Experts of a small language model.
Size: 13 layers, width 384, vocabulary 32768, 71.9M parameters.
Experts: 128 GELU neurons an expert, a sigmoid router, a shared expert of 384 neurons.
Below are experts of layer 6 (counted from 0) of a mixture-of-experts language model. Rows are named router (the router's row for the expert), up (a neuron's input weights, with its number), down (a neuron's output weights, with its number) and show model dimensions 256-287. Each number is 50 + 10 x the weight over its row's rms, rounded and kept within 0 to 99.
Before each expert's rows: "mostly gets" lists some tokens that are sent to it at least half of the time; "comes before" lists some tokens at least twice as common just after its tokens as in all text. This comes from a sample of Wikipedia text that the model never trained on. Tokens count by the router's weight.

# expert 53
mostly gets: "%", "}", "\",", ")", "\"", ",\""
comes before: " and", " |", " which", " but", " |\n", " is"
router:57 39 43 35 71 56 47 54 49 58 50 37 55 43 30 40 46 46 43 57 51 53 52 41 22 53 46 34 53 50 46 52
up0:49 65 61 64 42 27 40 48 64 55 67 64 48 55 68 55 47 35 44 39 40 49 36 33 42 53 56 51 48 50 53 64
down0:66 55 61 48 55 43 48 70 54 44 62 48 58 25 61 53 47 57 46 48 50 47 53 63 51 54 56 50 62 56 45 58
up1:57 53 52 52 55 36 51 49 59 41 46 52 68 46 32 53 54 54 47 40 22 37 54 59 43 47 36 45 59 37 53 56
down1:52 45 48 59 47 43 70 36 34 51 65 44 52 55 56 54 63 48 43 44 42 45 43 43 41 53 48 68 47 42 55 45
up2:44 53 60 52 37 36 60 57 42 57 42 37 28 34 38 50 60 52 30 71 45 61 39 59 74 60 36 36 51 70 68 34
down2:38 59 62 44 57 55 54 43 37 68 48 55 37 48 51 47 44 52 39 46 57 49 43 40 52 54 43 44 52 56 52 48
up3:60 57 66 57 55 65 58 56 66 44 48 42 43 53 49 28 54 47 36 61 39 57 52 57 46 50 61 60 25 24 45 52
down3:54 61 56 49 47 54 53 40 61 53 57 55 47 54 43 49 50 49 59 65 52 36 42 67 54 47 41 48 43 53 55 65
up4:52 53 61 39 40 50 69 43 65 30 70 40 48 57 43 55 32 57 36 64 55 35 41 54 46 30 69 63 59 36 34 58
down4:56 41 42 41 51 52 52 58 76 49 45 55 64 43 47 37 45 60 40 28 30 32 36 51 55 48 40 51 50 42 54 30
up5:69 35 53 28 57 29 26 62 45 58 32 52 49 49 52 53 39 44 51 55 63 56 80 52 43 57 41 46 65 47 49 47
down5:48 56 68 50 59 64 43 66 45 63 33 54 39 55 40 41 49 44 73 59 65 70 40 45 41 38 49 44 49 55 41 65
up6:58 40 63 55 37 73 55 34 47 60 38 55 62 34 41 50 55 57 47 62 43 65 41 50 27 55 57 38 39 39 56 41
down6:56 39 66 41 46 24 44 56 76 59 51 46 42 62 64 41 57 59 51 46 41 46 28 51 51 50 66 44 54 59 61 44
up7:58 53 55 31 47 62 51 40 53 51 46 47 50 36 55 42 45 63 49 46 36 48 38 43 42 53 25 41 46 35 49 53
down7:41 66 58 64 31 74 41 57 49 42 39 46 54 42 50 53 45 46 37 58 62 59 53 38 50 46 50 52 63 57 53 60
up8:40 57 68 47 47 50 54 53 48 51 44 56 47 48 41 53 41 63 35 47 45 47 50 49 50 45 53 47 55 52 66 46
down8:47 54 46 52 34 54 59 60 44 49 42 34 42 51 28 41 64 50 50 67 50 47 44 52 48 66 39 35 60 33 52 38
up9:61 42 29 35 54 72 29 45 46 57 44 65 54 45 56 59 47 64 42 58 52 67 61 41 47 53 40 52 42 53 56 72
down9:48 51 60 60 53 63 55 55 52 19 47 47 42 29 38 50 47 54 47 45 42 49 39 48 61 51 48 42 43 48 50 42
up10:57 36 39 47 54 51 61 45 59 42 53 59 33 55 64 55 37 32 58 42 35 47 53 41 31 48 70 59 54 57 58 50
down10:58 30 31 38 50 43 51 46 32 47 54 48 54 51 52 59 54 39 74 46 69 46 53 60 49 52 52 50 58 52 58 40
up11:67 51 55 50 46 57 51 60 51 46 40 52 42 53 47 43 58 51 44 49 41 59 45 46 42 50 45 49 51 29 65 44
down11:38 71 49 54 44 66 49 46 51 41 47 68 36 50 63 53 62 46 63 54 52 49 61 50 59 64 46 68 71 48 34 43
up12:33 45 66 40 55 58 57 50 45 63 75 37 49 44 51 68 45 49 72 63 59 31 60 36 54 55 65 34 62 44 54 56
down12:46 65 48 46 56 42 44 49 56 54 35 54 32 40 53 48 54 54 56 61 57 45 70 49 47 54 85 44 48 38 62 84
up13:45 43 46 45 58 43 43 40 52 73 60 58 60 36 40 33 38 73 41 53 54 44 47 62 48 51 57 40 54 60 34 59
down13:34 43 41 41 39 41 31 39 42 52 48 34 55 47 48 41 50 58 49 44 50 45 54 57 49 57 42 40 41 51 51 37
up14:46 78 48 47 48 50 44 55 50 43 54 72 64 54 36 41 35 49 58 60 37 47 59 47 65 46 64 47 62 50 51 49
down14:49 61 55 42 62 44 58 68 35 42 55 47 40 58 34 59 69 40 39 57 53 56 49 55 56 42 36 64 60 29 57 65
up15:44 44 43 42 51 35 47 43 44 41 29 34 57 80 68 48 55 47 40 42 52 88 51 32 49 46 53 49 37 44 47 41
down15:49 36 38 43 51 21 43 44 59 69 65 30 57 69 55 39 31 44 64 44 48 47 39 31 44 47 73 51 53 72 57 59
up16:60 55 38 55 38 59 65 63 57 53 39 52 47 55 38 37 51 47 44 68 44 55 47 42 66 49 74 48 51 37 43 33
down16:49 44 57 55 56 47 67 49 28 49 60 51 57 50 53 43 51 50 46 32 41 62 52 53 59 47 74 39 63 51 50 52
up17:44 54 60 48 37 44 41 51 47 44 68 47 42 58 45 59 44 57 59 55 51 38 59 44 54 48 48 68 38 57 40 39
down17:51 55 42 38 62 40 38 37 36 61 49 52 59 71 27 52 49 56 54 58 59 40 52 59 53 63 37 65 63 54 39 33
up18:46 53 45 43 49 58 42 32 44 59 58 54 38 53 51 53 55 39 50 42 57 36 58 64 41 49 45 45 47 53 58 56
down18:71 39 59 65 54 40 70 60 58 56 53 50 46 57 52 38 43 55 44 65 42 49 33 38 53 72 33 35 37 56 49 61
up19:52 35 57 56 27 34 49 58 68 38 40 61 37 61 49 56 66 64 54 60 62 49 51 54 47 46 49 54 58 52 47 54
down19:43 62 55 55 21 63 24 44 46 36 52 51 43 65 64 64 52 33 50 60 34 46 39 46 59 49 45 66 51 62 46 67
up20:39 54 44 54 42 49 56 45 63 60 49 43 48 57 39 51 43 42 49 57 31 54 51 48 48 55 32 76 72 54 53 71
down20:39 54 48 63 53 43 66 46 48 35 46 46 68 42 47 69 51 46 46 33 53 38 45 52 43 65 59 36 43 46 34 49
up21:47 44 40 53 48 56 48 50 50 39 61 69 54 50 54 51 60 61 50 36 42 52 42 53 36 50 47 48 57 49 56 62
down21:41 46 31 57 27 70 45 47 39 60 56 30 41 62 61 47 42 60 51 55 45 53 29 54 51 59 50 53 55 55 70 33
up22:53 45 38 60 54 55 55 49 43 57 46 48 55 57 27 54 35 40 49 60 61 56 53 55 55 49 67 38 50 51 54 31
down22:44 56 49 39 55 62 52 49 53 57 47 58 57 48 45 53 59 48 47 49 58 45 64 49 49 39 64 54 41 50 41 41
up23:52 51 44 46 36 43 47 48 56 59 36 73 34 52 42 56 48 56 47 54 41 54 34 55 55 46 39 63 64 43 58 69
down23:56 70 56 48 49 68 23 41 64 49 38 61 48 43 52 48 47 49 56 39 59 48 48 55 36 48 42 62 34 57 33 51
up24:60 53 24 44 57 43 51 55 51 49 51 46 29 42 40 55 36 48 56 46 59 49 58 37 44 40 49 55 51 49 48 51
down24:37 44 36 47 50 68 56 55 26 55 48 61 50 50 63 56 71 56 50 57 32 70 66 56 52 49 49 60 43 38 56 56
up25:47 52 43 52 56 77 30 40 62 48 59 40 45 38 41 57 66 42 43 44 45 46 70 57 23 52 34 32 46 64 26 71
down25:60 18 49 45 54 67 33 69 56 46 31 57 55 41 32 57 53 43 55 44 53 65 39 62 56 41 35 41 45 43 45 32
up26:46 48 23 66 54 41 30 54 29 46 58 48 53 47 55 36 55 56 61 44 61 58 46 40 50 41 66 55 59 51 50 56
down26:42 55 60 46 56 55 52 39 64 56 42 52 49 47 23 58 53 47 55 49 40 58 35 60 41 50 50 44 61 59 52 36
up27:34 48 44 31 63 43 50 61 62 54 48 37 52 47 35 46 28 67 47 58 54 43 40 37 40 40 46 53 58 43 46 57
down27:52 28 46 34 42 55 55 51 54 57 49 47 60 45 32 44 59 57 46 44 57 48 32 32 56 54 36 35 36 45 47 53
up28:58 44 50 56 61 45 52 41 59 39 55 60 50 39 38 34 54 43 52 46 45 43 39 66 60 75 39 69 49 33 41 38
down28:42 49 47 40 61 40 38 37 41 46 45 47 34 77 61 52 50 53 56 62 41 37 39 60 16 45 59 56 60 55 38 46
up29:34 56 50 44 65 58 58 42 52 43 57 48 36 60 62 65 56 53 56 45 51 46 41 49 45 35 52 52 61 62 48 43
down29:67 37 59 51 52 60 51 67 59 32 46 62 39 49 37 43 56 50 49 35 50 64 47 62 49 52 60 38 48 51 58 51
up30:68 41 54 43 53 63 59 56 52 55 43 56 68 46 34 52 46 54 44 49 43 62 41 42 40 39 37 49 38 51 66 56
down30:43 55 36 62 50 66 46 54 57 49 64 51 42 42 68 45 64 35 29 58 49 51 62 60 55 37 51 39 68 56 56 39
up31:59 51 64 51 49 38 69 46 52 48 67 29 28 64 32 52 32 42 42 62 51 26 43 41 47 65 58 69 45 53 47 53
down31:49 52 44 43 55 43 38 30 64 60 54 61 55 68 40 51 44 67 46 50 55 38 60 45 50 58 55 50 36 45 57 34
up32:54 59 52 65 62 50 63 65 52 51 38 43 68 44 48 52 51 61 66 56 34 21 42 46 54 41 68 57 55 42 35 59
down32:50 37 47 29 65 32 52 44 51 55 59 49 53 51 52 53 25 56 51 48 68 41 37 55 43 39 59 50 46 43 52 50

# expert 59
mostly gets: " has", " had", " have", " been", " having", " are"
comes before: " been", ":", " a", " are", " of", " were"
router:47 38 52 50 38 54 57 48 57 50 53 64 58 69 41 57 49 22 44 52 43 37 78 32 43 46 43 45 54 47 39 48
up0:44 50 43 66 56 39 58 56 56 43 54 55 42 59 59 57 39 40 40 61 46 35 61 51 64 40 33 33 45 56 43 77
down0:51 25 36 39 42 48 56 59 59 40 55 36 47 50 55 53 42 65 69 53 48 40 58 39 58 52 63 61 60 47 36 51
up1:43 41 56 36 31 55 60 36 45 48 50 38 42 51 44 42 43 53 51 66 42 54 37 32 36 64 46 50 57 55 30 48
down1:43 50 45 52 74 52 45 50 45 28 48 44 60 58 34 57 51 48 36 54 54 56 45 34 52 35 61 46 49 71 48 42
up2:55 49 62 53 43 37 52 58 55 57 42 50 37 34 57 50 39 45 32 48 59 37 47 52 39 59 64 52 50 40 53 56
down2:35 41 56 43 35 46 54 46 54 53 38 36 51 41 54 63 51 53 51 52 57 55 61 48 46 55 65 41 58 61 42 57
up3:57 48 45 59 44 41 41 40 51 39 60 65 46 56 38 48 49 44 49 56 45 53 35 30 55 60 51 47 55 64 45 59
down3:39 74 46 56 65 50 71 42 57 60 46 75 66 49 56 41 47 64 40 49 51 37 44 57 47 52 54 52 49 56 46 40
up4:48 32 54 48 54 53 73 48 59 54 49 49 47 35 40 48 42 56 38 47 50 58 48 48 60 49 48 64 25 51 40 30
down4:49 41 54 38 64 45 54 32 51 52 55 63 53 53 50 47 69 59 55 37 70 58 39 62 35 40 59 49 70 53 53 48
up5:76 55 49 53 53 44 58 23 34 48 66 49 61 57 76 64 47 42 47 56 47 38 43 47 57 30 47 46 48 46 36 41
down5:60 49 55 65 58 54 49 56 61 46 23 29 59 45 24 33 64 49 46 38 27 31 66 52 44 54 38 27 57 46 45 51
up6:54 50 41 41 38 47 45 67 52 47 60 55 57 46 47 41 44 57 55 45 50 56 40 41 52 44 43 58 47 38 48 52
down6:49 63 54 51 38 45 49 38 36 66 58 58 43 39 46 64 47 50 52 67 49 52 64 38 42 58 39 51 57 76 62 50
up7:63 83 53 48 43 52 40 46 62 41 52 45 35 47 44 84 44 46 54 58 46 66 46 35 44 60 43 47 38 47 44 45
down7:48 40 55 47 47 47 59 55 61 42 64 54 51 58 56 57 70 63 58 66 43 40 51 46 62 59 52 74 48 43 47 38
up8:53 49 63 27 41 62 48 53 51 41 34 32 51 58 34 54 53 53 45 45 75 53 43 38 64 50 39 57 49 61 54 28
down8:41 49 38 53 57 62 42 42 52 93 47 37 38 55 57 39 68 46 34 46 40 53 47 52 39 61 40 40 48 46 38 43
up9:72 65 45 41 55 56 57 33 45 54 62 40 36 52 45 63 58 59 55 39 59 42 42 47 53 35 38 51 31 40 58 32
down9:43 30 62 29 40 47 54 52 52 44 62 51 38 50 58 60 60 53 52 48 55 24 65 53 58 42 32 32 44 54 65 51
up10:44 44 45 43 67 63 37 49 60 52 38 40 50 48 68 52 62 62 52 41 52 51 37 50 50 52 47 42 48 55 34 33
down10:57 49 42 52 57 35 54 52 52 68 23 59 36 42 42 58 25 54 58 46 43 50 36 47 60 41 57 54 71 31 42 65
up11:61 57 44 37 56 54 68 64 47 56 29 61 42 53 35 60 55 53 35 46 52 33 45 49 43 56 54 50 45 46 64 80
down11:37 50 57 62 38 52 52 57 61 55 46 51 44 46 65 49 56 46 38 54 43 63 51 53 55 57 41 56 53 46 50 32
up12:57 52 49 31 44 55 54 60 76 83 41 47 53 41 56 50 51 45 61 51 50 56 44 60 50 47 56 52 50 52 35 51
down12:47 57 60 34 34 52 40 42 52 60 57 32 65 57 62 45 54 39 49 50 31 49 60 62 56 46 53 60 78 34 46 50
up13:52 55 51 43 39 51 45 57 56 46 53 60 48 46 38 48 56 39 58 66 51 47 53 36 69 56 69 61 50 36 55 66
down13:48 57 39 54 71 57 47 50 62 53 48 46 41 54 63 52 47 37 67 47 54 44 54 37 44 65 36 47 58 56 46 48
up14:45 60 56 36 42 45 34 74 58 68 54 44 48 49 41 46 51 43 63 49 43 29 41 60 38 41 46 40 49 47 32 48
down14:48 60 56 62 41 61 45 53 53 57 65 53 56 48 58 52 39 58 54 51 49 47 37 42 48 46 46 54 32 60 51 46
up15:50 49 37 56 55 38 33 42 54 57 45 54 27 51 33 52 33 38 39 51 41 62 57 54 46 55 51 43 54 29 51 45
down15:30 49 56 56 52 43 41 41 59 53 52 54 52 34 56 57 50 41 54 46 41 51 45 49 66 53 48 49 53 52 55 51
up16:53 49 58 50 56 56 57 67 51 30 60 52 51 45 54 56 46 45 43 53 66 40 55 53 57 27 55 51 60 56 44 66
down16:60 57 56 41 60 42 47 23 49 49 36 51 46 47 42 54 46 70 41 55 40 33 39 58 51 42 36 38 48 60 52 58
up17:56 64 53 57 40 40 35 57 56 60 40 49 43 46 52 39 53 66 60 36 49 41 58 32 64 49 65 41 42 58 51 62
down17:64 41 59 74 66 38 48 33 45 42 42 60 49 49 43 61 51 63 81 51 38 46 47 51 57 35 54 48 45 50 39 44
up18:55 51 34 58 58 76 64 38 52 52 54 29 35 56 56 56 54 26 38 49 54 41 45 46 48 31 41 46 55 36 42 48
down18:49 43 58 43 36 71 51 69 48 55 57 43 45 51 42 58 43 56 45 12 45 45 55 60 43 46 55 45 47 49 58 47
up19:63 44 56 44 37 51 65 52 53 67 51 56 62 44 43 68 64 35 45 51 54 43 57 59 44 59 43 47 36 41 57 46
down19:50 59 40 37 63 50 38 57 34 69 52 61 40 45 54 33 39 64 57 52 40 65 58 51 51 45 44 40 40 49 53 49
up20:52 48 53 51 43 38 42 65 57 51 57 34 65 51 18 50 55 68 46 41 43 54 58 55 29 64 64 46 57 53 51 44
down20:61 51 37 49 36 66 46 51 55 59 48 58 64 57 60 32 41 52 54 71 35 41 53 47 49 67 40 52 66 64 50 47
up21:57 46 45 33 48 54 48 53 54 59 52 46 53 43 43 52 51 44 70 57 54 41 56 42 32 58 66 46 50 57 39 46
down21:53 61 59 47 46 64 40 46 51 52 70 48 49 38 45 42 46 60 52 27 47 35 53 51 53 50 37 58 51 52 64 53
up22:62 51 35 64 43 48 52 52 42 36 55 47 54 43 60 57 48 47 38 46 43 30 71 47 42 29 51 46 60 54 56 31
down22:54 62 54 63 43 64 59 46 65 52 39 43 53 49 30 43 65 61 55 51 38 31 49 69 46 35 50 32 48 37 48 43
up23:48 36 42 39 37 53 39 55 59 47 42 56 79 50 54 47 55 47 51 53 36 32 54 68 43 62 63 41 42 36 31 35
down23:45 51 48 41 56 53 32 35 45 37 41 30 38 57 49 43 45 63 49 62 46 46 36 52 63 62 56 49 52 48 31 43
up24:37 55 35 50 45 33 48 50 47 45 62 50 39 51 53 53 68 42 38 48 36 52 59 47 44 68 54 41 18 50 44 20
down24:35 55 60 55 44 41 34 53 43 41 66 60 42 48 55 46 47 53 47 41 54 55 53 69 58 39 53 57 50 50 50 49
up25:50 49 39 57 39 38 54 60 58 52 58 46 57 42 61 46 54 36 50 63 40 40 46 55 57 34 38 60 50 58 42 73
down25:31 54 52 58 49 49 68 46 43 36 46 43 50 54 54 48 45 63 45 36 45 57 65 45 68 67 55 55 66 60 54 54
up26:52 37 63 54 39 47 59 38 51 36 68 52 40 60 54 53 44 40 52 60 46 47 42 52 45 51 43 71 39 56 67 57
down26:58 43 43 61 28 31 54 34 57 59 37 44 57 50 38 55 56 39 50 56 49 40 41 44 45 67 49 67 52 47 66 53
up27:43 58 57 51 62 52 30 54 62 58 39 67 50 53 71 50 48 59 52 55 37 55 51 41 55 49 41 59 41 37 46 34
down27:54 59 52 60 59 34 67 52 46 44 44 65 49 43 60 56 51 37 50 67 56 45 32 37 49 47 31 58 68 70 30 52
up28:56 43 36 57 33 42 52 73 43 47 58 50 53 55 55 43 47 49 36 59 45 31 49 33 36 60 46 34 33 65 32 46
down28:47 51 54 26 38 45 54 60 47 54 41 66 51 47 50 57 47 45 42 56 35 66 53 55 61 68 51 43 32 53 62 56
up29:37 36 59 52 57 49 33 57 52 59 51 57 37 39 47 69 41 40 51 56 43 65 55 52 43 53 50 35 41 47 42 49
down29:37 59 42 35 35 38 37 47 58 50 63 40 53 40 51 45 38 46 52 35 35 59 56 56 47 32 50 35 60 67 50 62
up30:43 49 42 56 41 40 63 54 47 68 69 51 61 54 51 63 45 46 41 47 40 45 59 59 40 34 43 32 46 56 48 69
down30:47 44 71 43 66 56 39 50 68 39 49 45 65 51 47 69 53 49 47 44 65 80 35 43 40 46 50 47 46 37 20 39
up31:47 75 51 51 45 55 57 57 60 58 54 48 51 38 40 59 55 42 44 44 68 49 46 50 37 40 46 42 49 72 48 46
down31:52 45 51 59 48 43 48 26 63 32 62 39 36 34 26 50 54 52 46 54 42 56 51 52 57 40 65 48 37 50 32 59
up32:59 55 39 54 43 47 47 44 55 61 54 41 39 54 59 51 52 42 55 37 42 35 63 42 40 51 48 51 47 52 32 27
down32:59 45 46 45 49 58 63 51 39 66 53 55 51 38 52 49 42 50 51 52 54 55 52 55 40 65 38 47 61 64 33 56

# expert 36
mostly gets: "°N", "°W", " Coordinates", "°E", " MPC", " UTC"
comes before: ":", " |", ".", "\n", " (", " |\n"
router:63 52 61 36 54 52 67 67 61 55 35 52 72 58 48 59 55 57 53 51 52 49 67 59 31 44 39 59 62 42 42 43
up0:59 49 48 53 50 46 76 40 49 51 42 57 51 46 45 38 55 55 44 75 52 38 30 46 35 52 46 55 67 53 45 32
down0:42 53 50 61 49 48 45 44 54 51 68 35 33 85 48 57 66 49 41 40 29 38 52 34 44 45 47 45 60 62 49 55
up1:76 39 51 40 49 45 53 49 38 47 37 64 47 51 62 59 61 37 49 53 52 55 60 30 46 50 59 51 53 59 68 46
down1:53 32 47 23 42 60 70 47 54 55 62 43 64 38 62 55 56 46 63 66 68 46 57 38 60 55 62 37 43 46 58 57
up2:50 61 33 47 34 45 37 50 56 51 61 51 62 57 64 57 29 46 44 53 45 48 54 53 20 60 52 51 58 47 57 51
down2:34 19 47 46 76 65 57 59 42 38 36 56 55 62 63 61 57 55 67 51 55 52 54 32 56 34 49 64 51 48 50 47
up3:54 63 43 40 45 38 63 65 46 35 46 56 60 44 51 51 65 41 50 55 36 66 46 59 39 24 40 57 49 55 35 58
down3:50 64 44 59 43 52 38 65 56 51 47 65 50 58 62 30 52 49 43 45 64 48 54 45 53 46 44 63 46 48 46 57
up4:41 56 60 52 54 50 36 64 42 51 50 56 62 42 56 47 41 65 36 53 50 48 47 47 55 64 44 57 61 56 58 32
down4:44 36 47 74 35 30 43 36 40 43 47 41 42 37 55 59 53 53 29 64 51 46 49 48 59 68 52 42 55 41 66 56
up5:55 47 41 38 33 35 42 67 55 49 52 51 56 63 49 48 43 33 57 58 45 46 46 45 43 51 45 54 63 41 48 60
down5:38 69 49 35 43 52 64 64 57 54 30 60 51 44 57 44 55 56 56 50 53 49 57 50 60 61 58 47 44 33 48 77
up6:59 59 30 56 52 54 65 50 61 56 52 42 52 36 59 44 50 55 58 74 54 41 46 42 45 52 42 42 31 40 60 49
down6:54 53 55 38 54 55 53 62 53 41 45 53 35 39 34 32 48 34 59 58 57 63 64 64 41 50 41 52 47 41 60 35
up7:46 60 40 53 70 46 50 39 52 53 39 59 43 55 54 52 28 35 62 57 38 47 57 52 46 55 46 41 53 56 45 66
down7:52 39 50 45 62 38 54 63 46 56 58 60 49 47 28 63 60 54 55 54 42 62 66 57 64 42 49 46 79 50 72 65
up8:47 38 45 71 48 62 37 67 51 32 54 74 48 57 55 48 71 43 45 46 60 44 59 57 68 39 49 57 61 50 59 29
down8:44 46 39 43 50 47 45 41 52 47 40 44 55 59 43 49 40 57 43 33 53 50 34 39 38 63 58 51 35 42 49 42
up9:46 50 64 79 45 59 29 59 46 46 39 42 53 48 54 53 58 36 53 44 54 30 49 56 57 50 33 53 40 36 47 53
down9:61 57 54 43 45 53 66 45 55 55 54 70 44 54 60 56 50 48 58 38 50 52 62 43 43 78 46 48 55 47 63 55
up10:51 69 39 53 49 50 65 70 54 48 65 56 59 53 58 60 27 49 49 52 40 46 50 41 43 52 52 48 67 27 45 53
down10:52 44 51 54 41 61 38 48 65 56 57 34 38 65 64 50 47 53 50 38 62 55 63 46 53 66 40 60 58 47 50 44
up11:42 57 54 57 51 56 52 69 65 67 58 62 40 44 42 56 52 38 68 54 41 63 31 63 66 61 47 69 64 57 30 49
down11:44 60 58 72 57 46 48 56 58 60 62 34 56 35 35 48 67 60 49 36 41 58 51 58 46 41 60 44 56 34 51 49
up12:55 51 52 40 47 58 52 49 48 30 38 48 54 60 44 52 41 52 30 47 55 34 45 54 48 30 49 60 62 51 55 27
down12:59 43 53 49 51 40 46 44 58 41 60 58 32 60 50 38 57 56 61 46 42 44 48 61 38 57 60 63 42 48 46 54
up13:46 33 63 47 56 40 39 65 54 48 47 51 59 62 61 40 53 56 32 41 54 28 49 61 32 50 58 29 39 46 55 66
down13:57 52 53 44 36 38 42 38 44 53 41 60 62 54 55 54 63 37 69 61 45 53 38 53 42 35 51 40 49 73 68 58
up14:37 58 50 42 44 54 40 44 48 36 53 57 63 50 36 52 67 54 34 40 49 54 41 49 49 51 38 57 28 41 54 44
down14:45 65 46 51 55 68 47 60 53 47 61 77 52 33 61 55 48 62 40 53 51 62 48 46 61 43 62 44 39 49 40 33
up15:58 54 41 20 37 50 42 52 48 56 45 34 62 75 35 53 66 42 38 43 52 57 47 52 26 46 36 65 49 50 68 47
down15:43 38 54 53 56 63 43 51 40 56 57 38 52 70 41 63 54 60 48 51 54 58 66 52 40 55 39 45 56 51 30 37
up16:59 35 29 54 47 61 55 54 49 33 55 58 65 56 62 75 56 50 51 40 53 52 57 48 47 46 75 46 50 66 51 47
down16:41 55 49 56 40 33 49 45 59 37 56 50 62 38 65 57 48 72 69 33 44 51 32 57 40 66 43 49 66 48 45 49
up17:60 51 56 50 41 66 50 57 47 51 32 42 35 46 47 45 53 35 31 55 57 40 66 50 28 59 48 47 64 53 35 40
down17:46 44 57 37 41 46 56 61 28 39 45 59 47 51 49 42 41 36 38 44 49 60 27 54 46 64 36 29 52 60 67 36
up18:43 59 45 66 45 46 36 58 51 48 53 32 55 56 23 45 34 58 44 56 45 66 64 61 45 41 52 63 56 33 60 48
down18:42 56 50 54 67 50 36 35 33 60 52 49 50 63 55 54 58 71 56 51 56 50 61 47 47 36 54 65 43 48 23 45
up19:54 39 54 37 61 51 46 57 41 54 48 48 40 43 54 46 49 58 64 50 58 49 56 69 52 35 69 45 43 40 44 44
down19:45 62 48 61 39 53 61 52 48 58 50 65 27 51 50 49 39 53 51 42 59 39 57 54 62 56 56 54 44 48 58 53
up20:55 54 56 37 67 48 44 47 32 49 48 35 42 57 65 55 51 30 40 41 58 47 49 57 41 53 40 47 47 50 48 71
down20:46 32 46 47 45 59 51 35 53 52 50 46 52 43 44 52 57 54 52 37 44 38 42 37 68 40 46 35 72 47 56 32
up21:68 59 50 36 56 49 43 37 70 61 53 38 59 65 49 56 47 51 32 50 63 37 41 52 25 48 56 45 48 57 48 48
down21:44 55 50 49 36 41 49 24 66 35 71 44 67 41 40 63 44 35 32 35 66 48 64 48 46 49 24 59 40 55 53 46
up22:32 40 50 39 37 76 57 51 51 42 46 36 56 57 45 62 53 59 40 40 47 45 60 42 38 38 25 65 42 32 47 61
down22:43 43 54 35 41 60 45 35 38 51 47 48 48 38 52 54 58 57 55 49 41 61 67 69 55 49 51 51 58 41 50 49
up23:65 50 49 52 57 52 51 54 49 46 53 49 46 57 47 47 48 42 36 54 42 40 63 79 49 44 42 39 47 37 59 37
down23:66 33 56 39 38 35 42 44 45 62 37 47 33 53 37 57 53 42 60 29 59 68 38 49 49 59 47 67 73 42 76 49
up24:40 54 75 43 50 44 52 60 68 34 39 45 48 55 53 42 27 41 58 43 44 35 60 50 48 45 48 46 47 37 36 51
down24:31 54 63 58 45 41 36 66 45 46 39 30 60 50 49 55 48 37 56 61 30 58 57 54 41 59 50 50 50 36 52 45
up25:60 47 61 42 28 62 62 55 48 33 47 45 44 53 71 34 54 38 46 59 38 51 66 62 51 64 48 47 50 47 60 43
down25:59 64 57 47 45 63 63 63 55 52 47 58 49 56 56 40 58 39 48 40 61 55 44 36 36 60 53 49 50 54 47 45
up26:49 42 68 56 38 49 46 51 50 66 60 63 47 33 47 46 57 62 48 45 57 41 57 38 32 45 53 59 48 47 40 52
down26:57 61 53 34 29 54 51 51 48 38 50 67 39 46 37 55 60 51 56 68 48 54 47 52 51 58 38 50 52 54 53 57
up27:55 55 49 53 56 56 63 62 43 57 46 65 45 46 62 28 46 45 40 60 50 60 40 56 44 43 32 38 45 57 43 68
down27:62 45 55 71 44 52 63 49 37 59 43 51 50 37 60 67 46 60 57 55 58 49 53 58 43 59 50 32 49 33 41 60
up28:79 51 58 26 49 58 47 49 39 50 63 50 41 40 38 60 35 35 43 65 51 49 43 43 55 35 36 37 45 62 59 49
down28:50 55 59 47 42 54 55 50 54 55 60 59 49 49 48 47 49 38 57 53 49 56 66 60 45 43 43 57 63 51 60 66
up29:67 44 52 65 44 54 49 56 52 54 52 65 82 44 50 43 51 45 53 61 67 49 53 59 55 53 59 58 43 78 43 32
down29:45 50 44 71 38 42 54 60 46 55 52 41 33 39 39 58 41 42 35 45 65 39 38 53 40 50 61 63 49 63 34 64
up30:60 67 56 50 48 30 54 50 56 66 59 63 53 49 38 60 41 58 37 60 57 76 77 51 56 43 49 39 61 54 47 51
down30:48 58 63 61 41 51 48 57 53 29 49 65 55 65 39 53 57 64 45 50 56 25 54 45 54 37 48 30 45 57 40 56
up31:48 45 29 54 45 53 48 34 52 46 46 40 48 52 61 44 58 33 73 47 59 50 44 51 40 66 61 47 63 57 51 54
down31:50 45 65 58 59 54 35 50 53 49 41 27 41 54 74 55 56 53 35 46 33 57 33 30 55 42 62 16 58 62 58 61
up32:73 46 54 42 61 55 47 38 39 52 34 48 65 46 53 43 66 55 37 58 47 43 39 45 43 40 50 54 50 45 50 51
down32:42 38 52 47 61 55 43 38 56 64 65 42 37 42 45 51 43 34 58 53 51 41 49 70 45 42 60 60 57 43 65 59